Experts of a small language model: width 224.
Below are experts of layer 3 (counted from 0) of a mixture-of-experts language model. Rows are named router (the router's row for the expert), gate (a neuron's input weights, with its number), up (a neuron's input weights, with its number), down (a neuron's output weights, with its number) and show model dimensions 112-223. Each number is 128 + 32 x the weight over its row's rms, rounded and kept within 0 to 255. Numbers have three digits each.
Before each expert's rows: a language model's description of what the expert responds to; "mostly gets" lists some tokens that are sent to it at least half of the time. This comes from a sample of Wikipedia text that the model never trained on.

# expert 36
What it handles: Name pieces after H, K. Word pieces following an initial H, K, Y or h, as in H-ungary, K-ansas, Hong Kong, T-okyo, and h-is.
mostly gets: "ansas", "ong Kong", "ungary", "evin", "ordan", "ungarian"
router:091119111196109145109093122093206187127150121154145156156136114168136127170176116096089206096100107179148176172128173110127064147076177093148137090097178151118083096101111160159136107172125132155115163083117131118152093070145145107142156117118070123088139167138192109141132058194107139095128146127132074095134115161147127145178113208128
gate0:146158113156113133124106077123141210137106103126105149103138139138169100152139111119128206107153152129126078160117126077124099184080148079175124190071130142124130128117155177199113126124056156117132140093130127164128137110096150072105078129125151153145056118166152169128142102123139119127083123130113073099091132108168109141137180135109
up0:123153114128141146105126098093155211151121111144148165111127154132160046139134156136069162141124135125142074157128089113144093124142137091126128125080156121087163130109159122176156077072123199129139040098157095101157143116135133130064121142121103137196095124202141152216188112118135130075119101131095065119101127126143036170130198220127
down0:168148115127128123133162102176232135062138116086081126163109127109160126145147119095132175116135127113108128128082136058196143026098146143119105131101070148119114133118132135186155110113169148093069130158121148110093084144123139128157070114158175157114063120173129137124150120142152066060129176105190168117108173129126120124129130105109

# expert 18
What it handles: Common word fragments. Middle or final pieces of ordinary English words split after a short start, such as overs-ee, kn-ock, be-gin, s-ides.
mostly gets: " kn", " fe", "q mi", " less", " som", " wife"
router:100127138140137130085092165119189159127128132112170180169102098152191125126155108094095130126125117183085088134158124106128096164123180105149174117074155173138096091167060185128101105175073104171160117087117109114131096137163123132184168154096076107115165129126165060095108121132098093098125113111114129107109115166156116144164133179208
gate0:117124167151130170085154136129128158102095141133123125114154068130130190147199094124070158143130122237118114127128136118131131114189126136129131156130140129108109151155126200126165091145107161126145128086094157114130151095141161144170147127151136145120138161109162046120137147153089069092121129095051110110139174178089135223143132169207
up0:114142133150130172112145139119117185109112147128149120127139112141114128112112120129058118146131114255092085103113146122128099110175128109133144163154144154126075113158125231149195075129081138079156102103134159110091208096147104140126169129141122161122163146129175060074182179127128068098108139072091110129146147152128067131115130143220
down0:118045082156206128108178094142134108128131104115115072090104114134155119143181109125106173146179133099103132077128106128130133130109124091087187145081122153151125111127149119148154141176123037107125104221134119129142098109083132129164109160091127117164058162127171132222122173132158109208133145131091071052125124123055107121132148077142

# expert 30
What it handles: Place-name continuations. Second pieces of proper names after a capital letter, especially countries and cities like Gu-ine-a, L-incoln, Al-abama, V-ietnam, plus table digits.
mostly gets: "incoln", "abama", "alleng", "leveland", "ietnam", "ordan"
router:093187130176123125106086157115205161122087131120138122147093097109135162153144131116084125140109121120140133131175095124125123200099174136183112091105187117150116110133070112156135105178134134146158162090116100102094080102128134096156114102110080170101146158077120097146113052154133127128189148143100111130144140130125151127141032183152
gate0:077128100157121128137071152111127058095113130153134123106105078128138150129135068133137077110129174135150086101171131068135154125117113130126128156119128163144116142226122188097129103152210117129095122148014132134124084140155151123121079129130135187126128114111103101179120068141072117131126128149157155146166153162096098142116159126089
up0:147123128122169048147078108117106123155122099140165107167129115142108141119130151124165140000127188136119135139166164118236132116120132126165065124093129213158129169133152114134130120182119125115141111065138086112124066105163126132148142141137130032131130105070179124138058122112120170142128170207130111114158189156136129089135174242108
down0:128149112107131063191136200123129177081168095150126115127148128166115117084115138117127097133127142134131133142149121051133117131102129109147117143166171138150120207163211101049132050139129164132111183099084128129148157136080156140124133105211116137112061145133120126144131137127171123142139142096133069125173166136135128128165130143127

# expert 37
What it handles: Asian and Arabic name pieces. Middle word pieces of South Asian, Middle Eastern and Central Asian names, such as Bih-ar, Kh-al-il, Az-erb-aijani, P-akistan, -abad.
mostly gets: "akistan", "abad", "jan", "stan", "ordan", "azakh"
router:122127120174112135146127126144153118155148127110170113166112125172119137167175150048138105126121092202117127176175149157130121167050151084153185107138170154129115089139111135142131095155123126159090141103095125107138102104145127102125128152132031143097169235105161093112142047155080122092182099137133050096149091120134178102135082196148
gate0:143125116078148108138122147154121110133086151131079143123094130191129154171162100153114130122169103150159130106120132129083145183130139129175165118132170137104106126126141110145126100177123125138157163116035134165118120080181143128169162128056122086116104145104185106109146116108089129167133121111108128101124118152132060171133127151123
up0:199094128160131125138184084116128084166090160114127207160086157153136176175186103182129147116165032105178119114131103096135172177115123133143091149127122134110128132118116192135127113124131125136141143194102130141161108137132176096171149159082135126053074206151176116095140145098105133109089144103130127109119071199138070124127121152119
down0:142101054132120189119048134153182073153137130127153130137123082123135147127152113093147126122129120132122112138102091108085169064130092132133145133083128199118150128154206184097098121135167106112171123145126121169080065193028138128083166145083126139140143121101140155098059097161162120162106109136129155107140190128094086100174133122111

# expert 45
What it handles: Auxiliary and linking verbs. Auxiliaries and function words inside verb phrases, such as have after would, has, were, had been, to be.
mostly gets: " has", " are", " were", " had", " would", " have"
router:129123143154128128113098170129209169133072105134142200160113133159157160142167187085096127122070096138116112119121126101121086166097142095156117082099112141130128056129059166136141074225091174178140177072092118087071120133111090119158147096105090142115137133121134113099100123166116079143136151118104155087147090178127128095101136130199
gate0:128117156182089132132082200195196142196114143120144142078059098109194102106112130154115095137111177180104115122135111151068108138074134096127147137142107136087121113141130099157113124176092168133150229110068125124160118131107132087149151121128142090119123137126138150114135133113096210127109134123116114090148085150125126125164157106157
up0:155059120223120084128128189151183136133130140099128094122090109117183148126145180118115048165120186142129123180127102148071120096102133110134127128130157135098080111208131122135148145167119132137140203098127133130149111129140045076167194044120132130079132129098208101113154121133098169151129147118147132104162111129134094110146162062158
down0:123138114128140181145128110077116103129122124133150137117165117046130047145112158186139021062131132144128143122124140181194118141091143124087111164129116112110088121094181125092148095145128187109093127103066132143174163099104132154101114169194204124092100152136156122086189220100130130121077120136157119104156143086110159111128101092127

# expert 57
What it handles: Table cell separators. Pipe separators and cell starts in wiki tables, especially election results and race standings, such as | S, | Total, | Margin.
mostly gets: "| L", "| S", "| K", "| —", "| M", "|  |"
router:072193193154137114077036148160127159176097136112122188132108124166135113151192170126122181126180126154100116174151174099186114177100149096145123124074126117134123093128080113178163025140086129143131139108098143102081118109160127065120159114187087147130189135109142127143098123192102140135133147097133116097127128173160119108157100148160
gate0:118210149177132103167148059167138128103146143141059088147109126223099100047128150208173139132148127124176141114130134120122134168125155089114099135125140116136159221112132175173059164095087133066174150127123130132098138122144175130138144087063126171126222152080142092144052065176087081119115113120143087093129126065144123141068103130130
up0:174142141125162083170140092108119107115106132171107123128118096180132084070061145204183088166211073140170207112124135065131110122130142113133065124132142088132141255095125156174024175116088120070131125114182115089102160100136156111136148128047085132122222139085152130146067073182076127120123083123130069125151117106145148117093125110148
down0:135096099091127132136129090109136151191180113156091174155154128125140181186131133139069124089119164100063155134160144138120126109139103124115180119188132133096157142126204137127129147143128030086158114138101143099107093103130206142101136113132144083066088129135122171121177132105173134086118147152072126129069135113147108138129075100127

# expert 0
What it handles: Clause connectors, pronouns. Function words opening or linking clauses in running prose, such as that after stating, which, who, but, he, they.
mostly gets: " that", " who", ", which", " which", ", but", " that the"
router:140152151192119141140127188145162178104096126143107148133102121164197113155129135134104110148141058161118143153131114134168131160132146145136128099099154148124160102125100204137202074173107161197183190083076140107130083136128129142197157144117070187109138166120138110123095083155140132108147180093038132155113114140212140140142121140204
gate0:087045148150127123103088185047200125099141096079124138128102146150130123180146129155127068115171103126117117156129122135133134108133084060128121110122083125134123163151126160134194125157090171122110148151158143145144129096136126170149125156129136129128124133148211096102102082106144109145134133130123126131161128173139124107191131120129
up0:095116149127113078128125182099195124109136087125138157142124129139100127142134154145098045135129078076152123145151072134169141130129109129136101126127131114129125134170086200131189087128051152143108215171164177182107160049130126187099136127132129125126161133122234119094095138111123135139154152151110138111139149158133128133167080086139
down0:144136195120115161117138088178099148118113161130130131137089110091137124113126099077150080136203132163115162140148113094112106058123137120175136067185113173105145113079081121096158076133134121106083136097146130099112124144152118136119169087133153151157081126146118070130161108131173128126059158147100158118154145106100115150118113128142

# expert 51
What it handles: Word-final rime pieces. Vowel-plus-consonant endings completing short words after an opening consonant cluster, such as bl-ack, fl-air, sl-ight, d-ress, plus colour words like black, green.
mostly gets: " open", " black", " wood", "iamond", " green", " head"
router:074132132187169134061097143111190159090142118145129152188109094147131143142218107120115169128090122139099122130145104118154139176137186096166139128085183162112087099134060111162096123166109134119135201098135123107118095119153072125156120057122070144116155187146149099127086108175110140167168120145113118141133125166118129144146118194173
gate0:111128156134136105111124112164155183125135129148132094139127112121116145127137110098094150122108115108127129059000108122154117124162126128116127115087093150065168099111071156167096072127065232077112128190119060130121118112141129138124118133153091110085086128125085130146101178113115119115110129131117192116189068122132137166129121109119
up0:127142120155154101134181118142138104161129129119177084090129066121127139138134125099143121109136131136130118131193158156139158159116110074134139084145058141042140100098133124147111121132127096123127082095161085076158145141114164129076127123122096146080124166143140134146106108119135154133119186117102142116135105108127125142122128138097
down0:123202151107131123145191119166115143114168120160125044159147042198095110114123137107131126136101113066099130116136153139104146038146090146116142049174131127096155115118140169126073117106194131122163152132151155186126077133123137159162190185166098160129038143115130137149123125138138126147040121105114101088103108131103118087119124093081

# expert 25
What it handles: Verb suffixes ing/ed. Verb endings -ing, -ed and -ated, often merged with a following the or a, as in rescu-ing, organ-ised, kill-ed at, list-ing.
mostly gets: "ing", "ed", "ing the", "ated", "ed the", "ating"
router:140151122137105161150123171137131150179102164168100181184089113210150164182142118133130130116118112160145132192184141098132112155097159102189157056124174156145126064143121154117136139164129096173178149111057109099125113134169096095150121102144031106119165201121146099115135117148100134180142093119130153054142047161145144126142122156152
gate0:130136108114108144137147195160097157120130143172130134151120152133153111255128126172134172148130169104136122159138165037144065167136099117155135091094157200134127128111106161114141140128079088168124164127135115122096177141179010135095108128163115123123133096081127149122093162138110105164172102120133120172133099078125153109132132142164
up0:058145179134132126131129175132103142130123154128127093137030103135196113083156148123138108125134144139180114147152112168136135126128119130219090127197116145112194170143087123175124150084079131129100124111153139147108136128199119145154137131131099151157223201129129077144092138211126192118127130127138121080120137128172130131143074142060
down0:133157135171078111174128111129127203167154098152099108176163155128159124101148153191128128146112169113137129197106070070104140124126114101113124090130129126101121172146155132158154066113158084089092123137115085165188170181136167076123058159143153105125111128148108077109117103124095162092140255116118138093147078094098160129143075100149

# expert 44
What it handles: Dates and table cells. Month names, day numbers and pipe separators in dated tables, plus the piece -inal in Reg-inal-d and card-inal.
mostly gets: " December ", " | November ", "- Binomial", " | May ", " Jan", " | December "
router:090137167165126130079040157127118153145126119100171152147133110146109164164187151128111177142108119158132124162161161127149119186073163087155153081100197153121131069128082111199155086156108170159143160124096119068086115121109090067114181086153099143092136154115102124101166100124111142145156137099102103117120113118150154105169084178152
gate0:116068107125060187125104137134129169115097127111187136174143099079150139109133192123098117131184143150119128101100138136128124148057130111108219129126185123099081088151130144095097127095119136109138135157111165120105138123152116106083173151072129164103128159177002156157128143155173130101115097118183134085075154207142112149136123129130
up0:110079071122116147107151191112119162084132151104169137158121112122173151126166099132119169127077102128116127108135179101133119171086126164170161141124190139146136069124125188115132133108092092083084196140128170205135137074168134223130173105166161153093100119150114128168152052134124135092114148230146122139120140103137121149115128097152
down0:155118100197140129119087131112133218130106099069135121170181071121143218081148129128113153147107129112060129104131107105196172134121109157118166111194091142068121135176131124127131172160158129125075124131095121104130127186120133092094131131136194112155148149129129116146077139112134108098094136110168079129141106131158184164190125155096

# expert 13
What it handles: Number digit chunks. Digit groups inside numbers, years, dates and table figures, such as 2-014, 1.80, 4,5-25, 2-023, and "I" in World War I.
mostly gets: "014", "018", "023", "017", "005", "006"
router:077166201143108118067136121116141145164150150208175139165140130156149162126147142109105137155098094177171150121154159109159142176115138106184180121102152158110159113087090152133166105127092181171138159104064141072099161126130125085114140106136080161117201181107105084130107072162097124175115125093070124082157097104175142114133122178159
gate0:111130143121107131100128136105100135113116181238134190165105129123114129131129155107133070135136120082125164131129163121090066152153115174128135120082108138121140075086108120125132154122036096123166133134115145088091184166129160121077170108129089122142144176119042028154093128140162145124103133153100099129148139202149118137027196177108
up0:138089083127148121107135077099169122127152105149079159092092114118097152163138163115141070104089126073135119131088095127131156101128165154082113080170114137142108129127130182084129151166111126110160054123144129075115098132131139182143140182123157104129102159121132156175126201147100127177125129141091155149160161168132127160130149068040
down0:121178139069082111109110159149052119119144111138133142169112193091105113085061123101118117135105132105146181106120132114094105128113109128155089161107097126124098121059125126147133180066161116142085099156068181163199164136113130142073061105111133199149162092108108137133128128153132133126130129142156107129168167117112131121068170136208

# expert 15
What it handles: Definite article phrases. The word the and merged forms like of the, in the, to the, often opening a noun phrase or sentence in general prose.
mostly gets: " in the", " the", " of the", ", the", " on the", " from the"
router:149162189149138078115054158170170182156116116171139203146130141127122129167144154109114105129087048121143142154110110096124117148095165104142108083100104142170131077113146123176118070171107109136146133084135145066063150084157087134142164108161072095090127174119129139137181099124095158149123161153106122094170072148153157127163135153152
gate0:135133152136144114124117126067111216114227124125127088186131066083145130132125121125157140141128126127085138114155172136167198129121151076110098125129092161127136143138140145124128190140123127127118210041138093070105108121126196115129065128220155164124100117138187127150092055130110086135157137078157126143107122092166147146111120058086
up0:137186121140152111101082119138127150072080136098157129169184122131184114147117154129127128131122090129130123117122209127149170138129139068140072144134132195204129190133163133130128131118076150147091160058083111032110196162129142163184133130129092211091160155134144125119120079113102109134162111108058132157148069104126151157093129099139
down0:135170123132138144129161095118143148126128113115110101188112146069112077192172066197250112141130094077118137129133133131130119058126105152198072133211118141151142156069122102160137114108182101095023161091099102122119113129127097151122180150080151096074127109129093120143172121097139126114062128108187128132095106091159125112144129133109